{
  "d_model": 320,
  "balance_loss": 0.00633,
  "router_z_loss": 0.0001,
  "lr_router": 0.000804,
  "lr": 0.000492,
  "batch_tokens": 262144
}
Below are experts of layer 4 (counted from 0) of a mixture-of-experts language model. Rows are named router (the router's row for the expert), down (a neuron's output weights, with its number) and show model dimensions 128-191. Each number is 128 + 32 x the weight over its row's rms, rounded and kept within 0 to 255. Numbers have three digits each.
Before each expert's rows: a language model's description of what the expert responds to. This comes from a sample of Wikipedia text that the model never trained on.

# expert 38
Description: Line-initial dashes in bulleted lists and suffix pieces like i, ist, us, ical, ism, e.g. rabb-i, min-ist-ry.
router:145162127142130092122112111169151095128142076105168085113111168161169094113132146129100052097104098113196075072133114137178182152069168149209118134120144138177099199186116105151094108084114107
down0:110109100099089143099120144107106099126091111097141110129142104189138203115162104095163114151180118165160105109129117154165159148138065122122133162166158125120156100150213149132128124102062155
down1:141117114113111139155149132098086112158161099048156140123161111109136099117062097153124104148121158106132139047147127124120079148115126119093085089108109107124125131116122146149145102124080107
down2:126156146091128088138183151134124134099138167120068157105139143144147144120153127118118104097133122137124115160113158148142130148138168137105128136137069161178088161141149178198146150112122056
down3:091136070162094161105124103156158122163156096136164126206110157116115112118150135087156096130120166121144111070132173138183100085134119133095152121064149106116124123091139136126104121135109137
down4:173131123156121110124175177204120096136179160078124154117145156058125156118168114097183116165145130192094065109125094111164064127155124100110131136086097102127149138153102116088107152071096125
down5:109177140111158106053111100104053118136126106115144162141131083122150103089181133128086099162137092140121121080146092120106064173073112115093118173153091059110077059145141073146103100136156150
down6:134150126088105134133126133107079126088095130183094059167124151142138174100111140132068125138115130157157140174139115194132145178138159173192130131064132111127142169162097189137153120175138115
down7:131097130109154086058143076069095139138089155166126090133122078159100107084108144138140141122073111149134157096144163053180147134148133108151081133116200113101091119107117150077099148087115139
down8:148182112166142132089126137148144184111059083130161108196106163098197159077135120094143173139138128133118128147107137172092151122065137133135114090106209131127127104121132169062113174116117170
down9:135179178148078121135110159138180129113159124095178118141212124102135082073127088163148159119125099150156112124123186104231152114115128121118179114064120109084076166119117132080120123177156136
down10:148156107137112111133108121069122115132171116122100102148106159113151125089157074143096092145073143115127115184112164109136146102112160090130110134144164061158157148120147149125105118120155198
down11:154135192121068142144127175173092121121110096139144136118113101167115134138124150113113159122123059086186129098161117116130156136118063184075134155115089166127106119125087183186182114167102154
down12:115189128147175156175133130104171137179145155078089139163173192088189102123124130091113137119118135101143073124151224099140117123073108117128125088117118072120134172146167199111120178131129180
down13:118077108127123078121174087066067102149122155176068108068135122179105137159127171112158071175070101102187135109178030053018111194086130150190120097130144155160136124088115116145110141138137122
down14:135080146151158107139144144128120071148118194141120093144149143067200117115119150130091141187111100099213111120123121110143104116146162048116073119110083083070092174225116198164151145120131131

# expert 50
Description: Standalone space tokens before numbers or values in infoboxes and tables, as in Episode 7, Genre : Fluide, March 18.
router:139131111141139104147127075144142101140112137171140098137080115091170111110128156110089127080129142165174172102151128168104160137093141146198103120108113127184140171152118063095129119106081096
down0:079162120102096163159111166188137044150155095120094137176168084125133113134135102084094098106131159081149136135097101142115095148107165123135083123144147123047100101178110120168161122118121109
down1:115081108098051152171081093155167177172075102088135172092196092099164134146103103123139081130153147120116204138126119156092155115154129074079115133160127115102113144094112135108138151184121110
down2:096153097122101175125135137160152134133159110136115212157123187102154155086199112122140084111118111077119181180127106143131133145112101135113176088149195093142056134104153093153129112121123145
down3:032121166133143114198168150155113164168129139088119101139109120066147137090104170136165046081124085096139122127178162144129128123182145145173108121149127145138128191134095096057148128139116153
down4:147140165112068106156158130141127125120139114091135089121080075111185106133155130113090094136114065169059131084132175143135120034101143156168107135184139152148164107166084183150100152115087155
down5:184066082145131153166182136116148127153115168158085107113137138105124029087123130156125095174155091125062130194119143110203137104120134077179134163178065191122159101071110111131141117156163141
down6:146156150122138098118191100085113142131087129112127095154150114105131148106157135082134167110112124165182096142082047116055146116114121164139113117130132132076140119076123050120161083124065137
down7:149158135109109141135118194164143100093154105062146171149101101181148151123050103141164135100110148105113171162159142114168127110149131153148081134111159064083084158170111096127142122092181093
down8:131079127134112139137116137143075094153132116111129104080136140144125102158101134117083074134102126095164159181122200162198102122116090091134149090165062122094114093105103102079127130093132080
down9:102132153108140123145158142158143123106157121077094069098179158174105151131147115141148092157132136184118168079140120145154124132106136149178068164125114085154079142146161141093125115080115110
down10:162142115037153174115120152145156102113121117053134140173163129086123134159130138145094106135160119116071131092143106129107104142161149143151132163151112208067062183055082093079121131106170094
down11:108173167087105150165110123090152115110139138101121120101102149175101132110130155138157168101140127137102123100115145149053077105160152101174157144114107169127123156129069085116116065161123180
down12:110133132090126184133138137144121123129183078102109091118120146073136153084118094132133123130092079118119102070120096137105109113127100108157061162114102077165139111114140094081072099159141122
down13:143157120109105138144082130127135109104171140088086159140137084138153133082153154151130171106125137117116027072188097151093105127141101108192193119190086149111130126136143132137158102161149176
down14:128121148186163092174118102145131140209119107107122126136076109143120117146134149118148143105168086132132118123124134163130149133111149063121106153090138063108094116109091133190112171140127144

# expert 42
Description: Digits inside numbers, especially zeros in score tables, years and ages, plus the letter n inside names like Smir-n-ov and unk-n-own.
router:151151099104150125092102106137142088146142114130185073147099094130161128124071200115090083090143134155156102105116111156158137132085110138161088064126086103140148174125073055117125160135143082
down0:119204080079148107102120136133096171121079182082075147108241183112130139141129112157147156103154105134094123169105135105091179171119071067135142138099106125138121138122085125094098114096130132
down1:182156154082101136128073147147161170158129097054104195154106115146155182149118077143154136089132154170134097120062137134161114123109114138148156088129064188159092091075092130138130117154129141
down2:145129134085135161129159078102152129157173139148135100103151106153105117095131126074157116104137123128122113186098099142093178153114139122153177171051085112164158141125098075124158098133166121
down3:145125122093132116073152117104060071122134132123159108150137094119109078153132130118095140123095137117148118117079113109120114118155079139119174141066097115151136150143165201126101062137199128
down4:161190139109132162169117155126122143088126206156102141087083105105107132110117111180181150110182119084160084138144146161150164149102100150126112159150169111140047182093130081156155149089133142
down5:152126150066098188127148122154132141112099144110090178097098116093064124155185183151167131105098101096091099125138143058128083131132134141128141109072106122152165065076184137175147129155130118
down6:168109123078135157123142143094126108100084086185122141154096075105177109115091103138112175144129119136125101183070149147139118105071068112100097115175119132181155148114126175155144097191095083
down7:145131169102139089138149134135130128155163161177134177128127079162128146094150164153122084172117208127050121135121129204111136150130120168131175148078086140143099129129113087101102119120080135
down8:175118115130111133173150106178045135150126134128119117128132172106107150182177104077175148145152108146118105129163142106118147105130154152138129170141102124042124168114149062138125134071115146
down9:164149148111145137164131128140066156119108115136139144100091138172094104114118115113126122188140138099089106158041113131127113155130207110082103059178075092123106116210132174107125170117158077
down10:125114096140097130154142160177144161129100178135126162161095105125103175055121066149115175121113119102108129143090147160054140169126117169095168135110079151129179160141173138193165111132063212
down11:148129110202125070117112140128129087129128145157155113150129141158107171140079137082142107141154186067157137144087122124193132104108122119109156137125125148126124149137128110121138183155094155
down12:209098202140122187103084146159124149107140101123131136122173097104163150147114111137140103135110082153208125189110140155114112122161128181152097141167111154134163140165116204152133157139212108
down13:204224125189090135195185104119097136128176129143144133093124157162142117122088090067119092174088101156067123068119091094146156112127143178120131088134114146174129107101081129104129149162130126
down14:122103134114138100110128184103178131192101156117115138137104157109125068140138127133073155096123164087112144092073096120093094143169047128120158133152166146144156082119115102172146113155156089

# expert 3
Description: Digits inside four-digit years and seasons, especially the second and third digits, as in 1990s, 2004, 2000–01, 2021.
router:170156090127187113142107123165132137152138101166172072127094112141167111172084139102108125082109105176181131095143121120096182182117109136148114118123143126150132183119108048113142127099092069
down0:131167118167101188175104136119181092121158125182135115076102035150123108090090105156070095086104101156128111110094097116126112180048124060139098147170075129129165144133114172085085123108116107
down1:081112066135085116135131150130092135155162194121139146182104129173134174177118124151133136155148143106109100143162137100157102146083129205143131142141153150129189126102079090104152131094117170
down2:102159164086146114127205139128106142113135104094081152086140162184122099117141080122105096171090227161155170109128101136170140097087092107112110117101115103035109054142165114104139129099118129
down3:149079138146143085134168184137055222161095119144111115186180099098133147115090148159085055052118146128125133186102088125103151156195121123165091114172099088083082120163137120143121148137185139
down4:139138129108136135130107140153139090064067157098041126137125113138140152178148126081106090157131120119114144149139142142102172123141102148126078158123097061140067168148146143129137073105106100
down5:184157156181131115146122119165074114050150132106128121090159161121128102071123162140098087239090127100111064146119111112071136157156170158142118127167075115110104085117148124127099164106142067
down6:071150090159188165118145115191154092150162128103124122117150125110110116096121023119083133184115105126088135122111118129133153116131150132136081141153141099100107150131157114110144091050079126
down7:158148177145076080115109141090124130127094106192117078142070142082129135115096136136107102149157135129086112117115133131122128179100098010141109125103120183157082126103195080110092150174152115
down8:104126180077100155064148056124101175153110088153106109192096111153135112160156091169161128165070141141087152115112090104087163222136153128095100088120156136165138144138132132152129153216137164
down9:124121124104125068159153114125089153117181155160084129101105174110141101113100123108178116163101115126125132060111140118113073084170114082174168110129103109134119134083150162092148077118111089
down10:123118136130161106129135142209158150106208091110201114161134084081148140100112109150119155101111120121171090125088129194124160108187093079129152108135184135100128105063140110106207113058163163
down11:146049135146089143176095142087147026118124114145088159120105123135081148130089120129156076107129098146058109138071102108161114157148113147091173157121149099101104136124089105188132057179152119
down12:109118090104098098190122140125111164079101109143105144144174134170128205093115135055075103149116138130161120055125134117115095117091129139100103144060175171129072169074090076150097118086164173
down13:079108120154136162095148120056095128075126117128132095121114151140122155104071148106162094114153133084125158083107134133059133152120123171129182157091102097185176174128120137145129097093125122
down14:119130111150160169117089116121131097095182126096122132140136080104130130119115174151120128164149139132182157068165144195044128152151121172117155196148079090066111133108089152134143035080170109

# expert 8
Description: Single digits inside numbers in tables and measurements, e.g. 3,51-6 t, −6.3, plus r or tr/dr/br word-starts like squad-r-ons.
router:165161095156131098144150134159117099150126110109175123134067158129145158080109181115111096112109097181229103104163142121140129130086093155242133102159113177130135184105099075102129127136097100
down0:172107131139126113106119115145157131130111134143156111104133179159095142088131099133138194168094173145146130136095127154113141133107181104145144154142145136100033062101184124150104126105098096
down1:174116142120140105138164127116117106115191120112167104103151114091132123176165082132124136150114094092164097111114081102225116105072121117211139183147080096148149092136158132114129053159148109
down2:144150138055173113113152145086174134136148146106147050132078153123066120161148152096162116119131157085152096151098169151145112131089185184115164140096111177173109138128147070106100122107104123
down3:177130133127093148103134156156129100127144120127152141110166196140116160137160090045148108090125120156125139088122132138141084135089157109116106134084108125103126099127143191159096166142147189
down4:165116056128109168124063128147114139167161142122171143113110177097177155134119128081107149159174136085111099096138144089164084073145055146188100141132136125111102190151154079162070141121141130
down5:138157160132123106122152080106085114111158154123090142131177074136173095114128160116160089133130101110086121139145118124106130081138170116076054097157068177045188104122126159137112122154126128
down6:139149177170139089128097105127145162175076150089164135103136103089164126096079083149191151150096158091149105147067196156132124062129116058161133163117145182129092152099126175129077164139142157
down7:105055058081135156141109161144168095149137119149129098133150118124139144135091129191104119178110112136153117168118193095189087092197139145086122124138157124142109183134125136161125137142105151
down8:083152164134173149102155143078127119134148177149243133141157134083051161166160123122074095118100131084126159058105099107090153125104158161150138125167145083109167199157144130112146118130159094
down9:132123134130076145179060166136140125114142126141166046159178132135171083196133143136146150096070140120165107154131112120076097166089116116077095127193196106073146152148137090145171127103162099
down10:072058126150124091105143152110121164142087135119138138158130065093086138089127131110093075162109114099135078196166094195135119097123114134161128134156216128082025169115123065079102114170111129
down11:172055112142125175155138123101128173117100211188157061106079094128148200138090098159189124139113178156168117098097166121048126114134123141095106105094080174076110105173103078126152090178125129
down12:119201150167126135174151141141090180131193167105147072096134137109077081164167124107136119101185147120159075105109160186106163150141101125155162091107084145162146084183104162172167165123175123
down13:054173086139056107090147126086130121108163131157138141146094166128106136118136162135136144132101150124138141146144130083155133098130100117107200098132088124131103103137103096094147168140128162
down14:075120148114127124118180179143165106135125131128141118121147083122166146176119154123139129150109105177113081133142086162127179071141085111151101135138196170169155182184062143142133122130121169

# expert 49
Description: Single initial letters starting a word after a line break, pipe or heading, such as H in Hajduk, Headquarters, History, FC.
router:140147097141107134103082099113138120119158102141141061143060133166112101123118162119108082082142077117133141114131124137109165135119115167126130155165178182149117171120090068083161120128130101
down0:068195157106114130105142217163152133102183101123128154159125109213053140108124153158168185163112186125134180071202101121109128178092127112137161100062090163043106088108117115135130132145122093
down1:132125128137099162142147129176133184105136119159120089069078159118165147152150190171144071159187144097106156104159159203047111136169132106113101104087122118143107151059129107124177165126132088
down2:114111117142144132083100106105097125159163137132049132055152127121089173085081091129087141144148118134175187114137117143144107070110105096159100198116168132105170116048134155175133149172150146
down3:122109185116110120118242095111127124105096179102156107151093092101087117138137132139136174135132138086086123141116089107128126180161098148105130099094078125141136129150160154115168174071169120
down4:058128103180136114118202084120188148113157176107113116117141105104102201093114076089115097133132130121180093155158107191124108178228081160083111155129182105110096134182153155131108128109125126
down5:125140126144092178117108145123198114157142084136110145088176173156087149104120123119127105135114187157173118148111082158147155142155096125133103107154052098127104151123190120157122090066090120
down6:115171180111103112221108126119096137166096109120158160114083171147125115143117109148082081102152149218102089102098146144098143165163088151134048141158138072136130125048135137162123119120107106
down7:134097141095096131126133135061150171080156135068168138114132146105104102192132125138112091170087130100147140106144141083207113153071114182121087136152105123113041115109165168135133132113167108
down8:137169129164127135112116199089098157151102179118114168119071037082110142214169113158112101133085057177133090102062088092146084048102119132114157128181153094141141153137143163116175129128119101
down9:103132128147120135118142129115125124102121168217131080134078084126103122036106142137186130164177089157164072135138165140133130095096080172118133168156162171097140176168128108133121125135110166
down10:064164096151119165068122122122100141104070163144125125236092126166065144135192122146161115113139128173090143158171143151113134155150081122109160104100104154150124134170113106099139141100092158
down11:131177106092089091151067094197109089092098138115134134073121142111142151108118052089137172140075163142134183087128150134154125209104098149142124174107143090125079103114244123135160120063097063
down12:139109090095097164105149167125175085117128126071166168112142153164142145127142113091156161117167120069118139103134135088100118151137176182190173080104171110117122089128148183160129123106168148
down13:167064096078089175131163149125117131170119153144152143118120114144167106114114151168141103106142165128191121114174148101112133136164123131136159128186138132103113056126086159158110118066148195
down14:087104076093121119193085118098090126122168123153126113048169098078211125099121173096119188109084065104114121089150131149162121176116099109086103122116148143078094101116063111105122117132159116

# expert 53
Description: Blank spaces before numbers in table cells or after semicolons, plus capitalized sentence openers like In, On, At, For, and "un".
router:170127106102152106165095115117145112147135112155133108163083116131164089157106192112072088059127134135129141107117126162114150141088150166185115146104131122143127190066119067137125167092060095
down0:114168133166083110120128129111134074149165123151109103067055113094079132121138159138122080094088111129082157184150082192115102079124141082116139138151139061181155120111074132149077110126177145
down1:145056099162154152156137168097147083110164192116126112107138152072130126117135106162070107160071102113134147108065119199122099091107117087164034166130106169081203097076194107101146134128153136
down2:138079111138121214083110130156192100117126143175143180100140130169167169071101164112133111213148106080075119147041073149127116173105133103157067141144146111143135174126098130129110117131088139
down3:069080096155159157134114141143165115132174111146094131162123153158135179108119146102092147144110117111079122183061166145092059064147154120115165072131128162167117101094109142177106111150098103
down4:118084182109114121140080096148139114130160100066171070097144141143106085076135174121125111183129112077143108171121103110092053131114156138197134146152146131103111130083112156062070163178098130
down5:129159109119086103144105063135094160149085170132129156113127156117090144212147093153186085077095199127188119097094138138138157115046074150162094139136132099156169085089164135164195145089087112
down6:108070166148152110135149087130153128173173143167086114140153114160180144135150171133070172165113127129173102095095171152107119146112181151126128186072136119100118136104131149179152160104106190
down7:108126114118089124151141167172123134167100102146171141175140156117082109095105136164128089091144134143137123113127079131105138128166151204125127125138123150138109175128128091125100105128127087
down8:166051167115127141143114075139108178081108103166154153153142158077168136112155119125059074111122122104123165152145150154114129109182106160071190134105132152116136133135098103130090136131151119
down9:126152192085116109175084073115126133150143124103189139102142151156180099110104146156144209114115145133160127104179132141186147099121131108138104135152107168089198162163102118121160107144134127
down10:130062117145112123157134117117141116129171110110097164131185115128138137069172140192129156101189067142115107125136136135072124121084131104083133120135155198185135150115146134123142184070088090
down11:098096122165168118119129074102082085123143167124112113087124149158152127151125140134143139170088090185138110125103151178135130107049188089114126060115122126125143086095159081159089122139102136
down12:090147094090149169153180105222116125158118135135184107094139169113165125090090139133111116145138095136160106094080093129142136163113160132124091255176137155151160146171132146137159144124109122
down13:147136140082135139156101114128050138115131134113118132171154139103021143146090126156064116160149126112083131081124162159104085126111190139105117160160141146123153142116132161178132124191128096
down14:098138138154210098167058119104126173110180160120135098174131107087084090103124123108168157119114132183122158113163143138156139059143152174116179140133130124122127160172172146166091143069152138

# expert 37
Description: Individual digits within years, dates and match scores, such as 1974, 4–2, 17–18 December, 2019.
router:171127105133182099128101128184149113147123100167200054127095121157169113110111170121090088111108133157217104091153106157122169147087152135147117093163124161140129187114098060103156155104116102
down0:103096124140186137159141152103173151115120156100131165123194189141149055114141201159117128103145147135110082151135122121100165172112139096157153161065166131170118139150147143087118149188094107
down1:140110141134135144154141083154136172104193081182129124126126133099128213095075152166137139151127127126147181169112082113100096171106151172104138147091149111187171152133095119087176076138145124
down2:114082137158101144170084109167171106159164135226138196217109120173135111098122103159158108096183076131132109090183164093124069102107121178159147149074166177119145125119123099131121152058144105
down3:162122104157104124137111116111081122153065092066124073141103114116172136154156127122140153103127119146111130114186150121157118169092111135160122106108146098153129143169148147143107175140127103
down4:126135140106114090150196077135108113148147149096132147163177147165105167151120123131166129132150158111127163133136063187065093042214132097126154118042169136106120158126091082107127147108141148
down5:149080148118158186124063083135159166142140077092161116130094096102155146091090102114182121158129089154122168091207112093041149107155136144097110147100147100162133152169157117123119124179112147
down6:183122120091089182126110054053147135117125129167145116185114134172137102165134114100127150108141125151158127119083095168131173142077090082170106091110120116123121172097149105100170100109063159
down7:110144168132139138142137125091131072171099133125140107149200160122126182165126119094109161143139074175110149171152111090115142179103143174125143103158133137111111121134163148102065139157119173
down8:098122141129148136109125149088122098107155092165140181171082120178120184111184099139161155131111127095171117119108117096100156113032102114147078122113150133115102143066184165139055097090109134
down9:101142123163151081180136132154114121139153078145174129161142161148134143128105151106139067029162123104091133075060090145071130102187123068166152156109141112126171128150161093107143162143123143
down10:188168124120164156137085126085163147137130119142202156152131096112128179147170186092118115161107134197112136142157135119122107155134191079055124135121094183122153175200163081144147116124156167
down11:083161173155116144163114160118129169116082133085107119182158104126145173158162143076100106121164170097138154099108081117175075100154164138155156139157069139105177161141154092073168138102104112
down12:206139147102074127151150074118163118118138091151118170095113159131154137130155129107162179189131105129142065140106133152086162103073077103112098108140106133164134143090149160175063089194143094
down13:109122119144042140116169082173116170116096099129107128145083150145130109163148134045126105078132107078179084115143146103125096150172109081154083094114126135171148164075111109062155081084063126
down14:178158074102086112110116156111152082117169123105174165073106161128115136142152144121183131122098110110125127084159113117162101123145092126110152099132084162109055165135088113178094131083154183

# expert 23
Description: Blank space tokens before numbers in table cells or after "in" and "by", plus month names after in or on (In October).
router:140152107110155120142105131150152122138146136167121099143087138141168094148123164112051109076138107144176122099112106155094155153063148174143116086131176148145124177141110071127142107050123078
down0:079187119092214086124146127144153154103140103075202131170139130038122091177118108151105146123112124129106107102135121059138157091156134102186110107139137180130171156158130118111123113129088145
down1:078135173200129111119105111095183139166122140131115093117148079079072122181147078070203108085167112154148169156078129165050155078082150112113083127137152147138166100078145161096083095150143150
down2:152111120197122168172109168155176117108134118139138119195143135116133106090156113058116170098129122081120137027177098096130079137125086177082163127126140145090145101103094098130179141122134159
down3:158114146198114090118139119104115144090174106096118161134119177099088134156065096100156127148155123079182155139080064116160117153155114130128143119112146188126037111092071121129128121091127139
down4:133117107112203135154135181111125191138096105111131139126195190086156103182110119126109073046155157142122214129056114128156103115124101050152144127110098153096132096085163062109128139059095148
down5:107078067130098182126094139177103088108116138174119189133169121137060138141151138154166140139160145117147225164164195117107157183133180107091128134134156114198150134096111100104154133133150158
down6:080124165143100106134147145146081134157115137116121101157102095067178144148118111150162109121125102138094117145110153102081138128113081159147113156095051124097134164147110134093192166118124117
down7:152062136139073139123159134062110190098123122065153175148150157149126079134129107198103194080177142127107083131115195145159081157096172122106156140095152127119088143200115157151162169123113153
down8:116109107117091103130106084049155141118141169123087101180152092123153125172148147106131091135112076179141094106103168121058190136129100144189130107094128119136155108178094098139110135092083095
down9:129118127124092163159120111137113140146120147153147135158111110109078147093088107164154193119146194123164162050152134162113167092093154090170073156095124128099144133142073110145175106161089121
down10:106083134141128150156136111067138190134118106135128120099171090114121088208083061133101067150138183148149162127109152132143136066081169131100170135109111100167105171038151080080137104158126124
down11:152182119126179163120090156149117112103179164140109136100086129159115101095155111120108145081128174185158085116105091102132157118093187076133137131136132149119148147109104098138076073108116135
down12:101134160144157074103129152063128221150132108129070089123085112139174117115108124089126097107151068128146126124158119132078144170090087120150118136113153171137176131148162161186163106081157091
down13:085136151188101148186131176092116121137101105083136105164196111140144118113148161141118105105172132138137152144142045144155107115100075133196071149124129132139080093076137108098147155200107097
down14:127184147113151109166102115108130134189116118179078095177158143098072156154137182115139090073179134080148091140081110135096140141105077114125128129126155118151134141081104143137165100124085136

# expert 44
Description: Sentence-final periods, line breaks and == heading markers, plus the piece in inside words like prom-in-ent and Cl-in-ic.
router:105150092153154105140088130134112125133174177153111072124079121118145088124101155075105108121120118115159107084153141128124158124112145162117143122131101134121121159078116097135143138060109093
down0:118115157089116120082100136171118096087121176142138145156116124092092133156070126136126133098162162108155135143107149074126138111107096117154105147111121149143092079176064133150159136138217136
down1:153196153127103069160139114105118104134142092054167168110144118138084167160117117164137139035187091175132156099192109117150148145097161116094112148104111105120070114163162113108171125153107109
down2:076097141082212164163125109099146127102124117181184128136154109137135105147127082113117111157116094140133115182096088121126091120131111153166092147171145148175123074092126237146094135147063134
down3:145106142162059133142108157132071137151053198187140159184108139115113134163167154122112084131133148123118159157153137113111059183170140147128104159067118122136113150099163112119084136196096109
down4:111093172136098155116149076168146148103086161086131175074107159133146142105143140178142130134133165079085145173108138120122134120112139153119120160154111125140103087071113124114159158126079111
down5:143151141157172135147104153125110134065153084125152119126116204170177108131108088063116162066126110115121157176088122136078076086087146178230110140072115086098096117144136142139076061082137148
down6:181129091134081114141161136111166132135163204133116111087116106129138158089125132114086141110141147085119125154103130124102154213166086168122147077144130125060102144083089122107075149114141194
down7:090110123182113117169109102101124129176104176165097154156123124091197122140126183130137151044162116125067083155101092042127137124104130117138150159158110164165111106106149093181125182145117112
down8:111153057140129142136136059096110155103095134127072168109119168072150101088206132086133162126088161138101063136136147151147074167124197131173166163132060145114099145137052187198152059093139156
down9:150117109134115135092122114168081173151126140099144133121194115157121104142077119137141164160136094102107162144079159097164132130063105146155157171109078149131076069109097114154118127112155171
down10:148135125130165165183085138176109145142145122073087088139180165172166098137110169111151144062112131146169122157108122093182136138095132138218108156098135114123131127214095163154141119077094105
down11:137049087093175119133144152121141110112105088135168137149120177141133054149118150118120132083120131139215166152129109170096138115126113129183079124147115086111170121119151150125102015102138119
down12:179123161104127152156183105139132105122157125102088128149097124091095091104100055169154115144098139126131107109147094105121126135095163174120143131155183138085106088060140179148098154091097104
down13:180137114114140186116189155148104100133075174059126161102147090097128143197149063124120150172159113115064129127112138153181174129178143144079117165111192085195121110156082123108131165160123130
down14:219148162100164096114132165088142091142096095122175169079119158144149138177126092087139141118108147123096138094108158193134088081078097107121138037086086112076099135092145112115108032130106167

# expert 30
Description: Word-starting capitals and prefixes such as R, P, E, re, Re, ad, con, plus -v- and -qu- inside words, as in Lewis-v-ille, Head-qu-arters.
router:149169098127126106195054130128123141129155085153175113153096140167160113085089183094105091089163143161127150099162092123127190125159152170156145123110154151126122182106110055152188129121051108
down0:105084095086164085095133139183133131087141096150139161151111096177145106162125106104151129132142115058077161207195164098146108139093104167131124130077117101146104138122208046132129153154102127
down1:139123102132156184167133153154125105114146150107181095092142096104101139088086122094133176121143100138123142162166100097131136099094111200174154128146107175150126145123164099146060160086105102
down2:133143156139160132089172104137117105149133100141088082113081133148084127099107121113130124108118127054098110137108129056104116122108110104167121127155146087104127164129196149149088113160151153
down3:146110124139116116140106088061153185129181156109134098151144141143107162077149147108164095137141157163150134121126155166175154146047166101141203084103126141147125197200132156143138134108096122
down4:123116108116199143104078143120117124152139184105125071115115123178096186126104140126088134133143143105157124102138092063152094174125146090149185107104162127122108090160178158167124130121173156
down5:123117088162103151079154102046182156088053092108172118131137135100078151111081136056124104156111156128086137161106099152132126112127092148128186148091161182084120173100164090112114143099148122
down6:123092128150109179152160108173127118134111120175146103135137073186153096185106116175149158114112143151113137096101125104182066090139187170099065146136085068115162142135102152214144122165135090
down7:133132105159127089163132153158063158136107132127116155122097171134103145167136126132177119119130149106117097104140152143184092092081116030132128139079120171114118142084122169159188121132153117
down8:108096098166116091202101138086143072150160124189066165122130130100141149141141165095125144128121089146199145081149137085125100128130116115107177160084206154185134153077136151135121127140136108
down9:162118099138114158170109111129144180129110188105134087116175126092178134115139115151099114159083167056113109087173101103119116152157085129140029115136124101085099121103095170118155183139116126
down10:112075168127186092166124121157106111159157195104155119134164130083126140131131067184146117162134182083123154136113115161135119115153114075103110133133117138130152072155157150139109111071174087
down11:086119113107179169174036112133120133086164145115134117155165133163143149109086081123101071205114165101153128110111158109134175101133109137108076103183125154146134130168118107157076100160128131
down12:119110175104181127123105136150099157195081133122070158134119132060129114125099134199168093186087093145144079143115124186180121121089149159112141100105125151074102111065156144199105111127131124
down13:156142105180134093125200144146133084145155144128155153116105149136143133169146142091090124081106116189172131115126108108082094135124126106106096127127100089176137106172093124167071191135063131
down14:142142171108081176145162135118071067095158115073111121107103150153129190095108101119197139151068075154061154118161069156154075168118189146107126160105151105100135107105113114130097069135140115

# expert 43
Description: Second pieces or capitalised openings of names and words, like Ele-vate, Eleanor, California, earliest, cheerleading, Mar-, Col-.
router:167095090172173157110101093129098119159134109141120083106111134063176137117166181086109125094134065155151187097162136134178153158105153149125130126131159180168132195088063078145166120124067074
down0:163140110039121119114119118120121143166121141098175148092196095108143180171161113090112058145154144092169132149133179159126143159104070121139114124137102108106090132109186153130050075148106097
down1:176195091125114130146115142210095144031116149197119122113069183187167141117130187091114148160100120134104108125104113166151107182106120167147157121135094142149063119134153122110145133106109143
down2:151118094129158135119114104123138145128150220103127085160164124131103100204128142128126149120105102158087115130106161139149132096098108091122103093129060117165101125112161126159100179133123157
down3:085167080134158119159133136119166112181145132159110102046127163065148142150076129100121128140083123173183126134096100097080145189136174139091122127112060062123108192117149156152047130077115074
down4:116130125091130205150131075156136090156084168092188132107178092151114136168101096058158115154065184154154159104096163106106214130115093134120139070072174110144090134099085118103184083117132119
down5:121048123153126111125151089110063169083089096094128090175149158122160161117110138148129150172102073119062093126117134114150135111158130163183133090100158116087145095160108145118144121121123111
down6:092126119123083147091174108139069152154143116179137123136135152086166087049085130102103145082149120146119126123109081120127038112120100119134197124174095148163124178171102155135123134157090110
down7:116151157101089126123143123193128123115179099106146150151110116121176125102152151135155137103180198136124123130090129017135144133125114129139135182113153129165119135203070109095092164085085095
down8:178140082128109167147086183132168132136173115108169137128146106144140109104129099122178131113159113137095094150056106120074137118080084137151105108149123184148141077122076094127112121163134173
down9:099071151198177105088158119070116144159119139149143112118125182139176121062119147111165164093170153062096064126149136116113139130099159148153112128101091137132108135200165170124171129114092124
down10:134109108107103094110161153183139112109106160129097127133130170118062118135185137150147063139151103140065124118141143131154151135121111110125123168124169112140222132161096128145133179105058175
down11:110078160151074129145093105118178119117092100133152130079131192112113082155125150145069078086103110127140133141139111174129167076132158123109105043135108097101148085148121111147082108112144114
down12:102116135164074199127140149157166158141137110126151075096118067190133115109106137154120140143121104151166147119143138166097129144153131173088133094114155076109136061123102076157163070101124153
down13:151147172169121143166099147170118127122078155107113150130124183144166142110140191158169162140084040110069113213109132138105138106185101155106163103145116157099140142130085165107156096168080106
down14:148180167164101091128119163105164119091105133125134144102164150155094119071131148109199139121170117156137124159063091083122106164123166080137130152134095135057120156156181175092146091155189141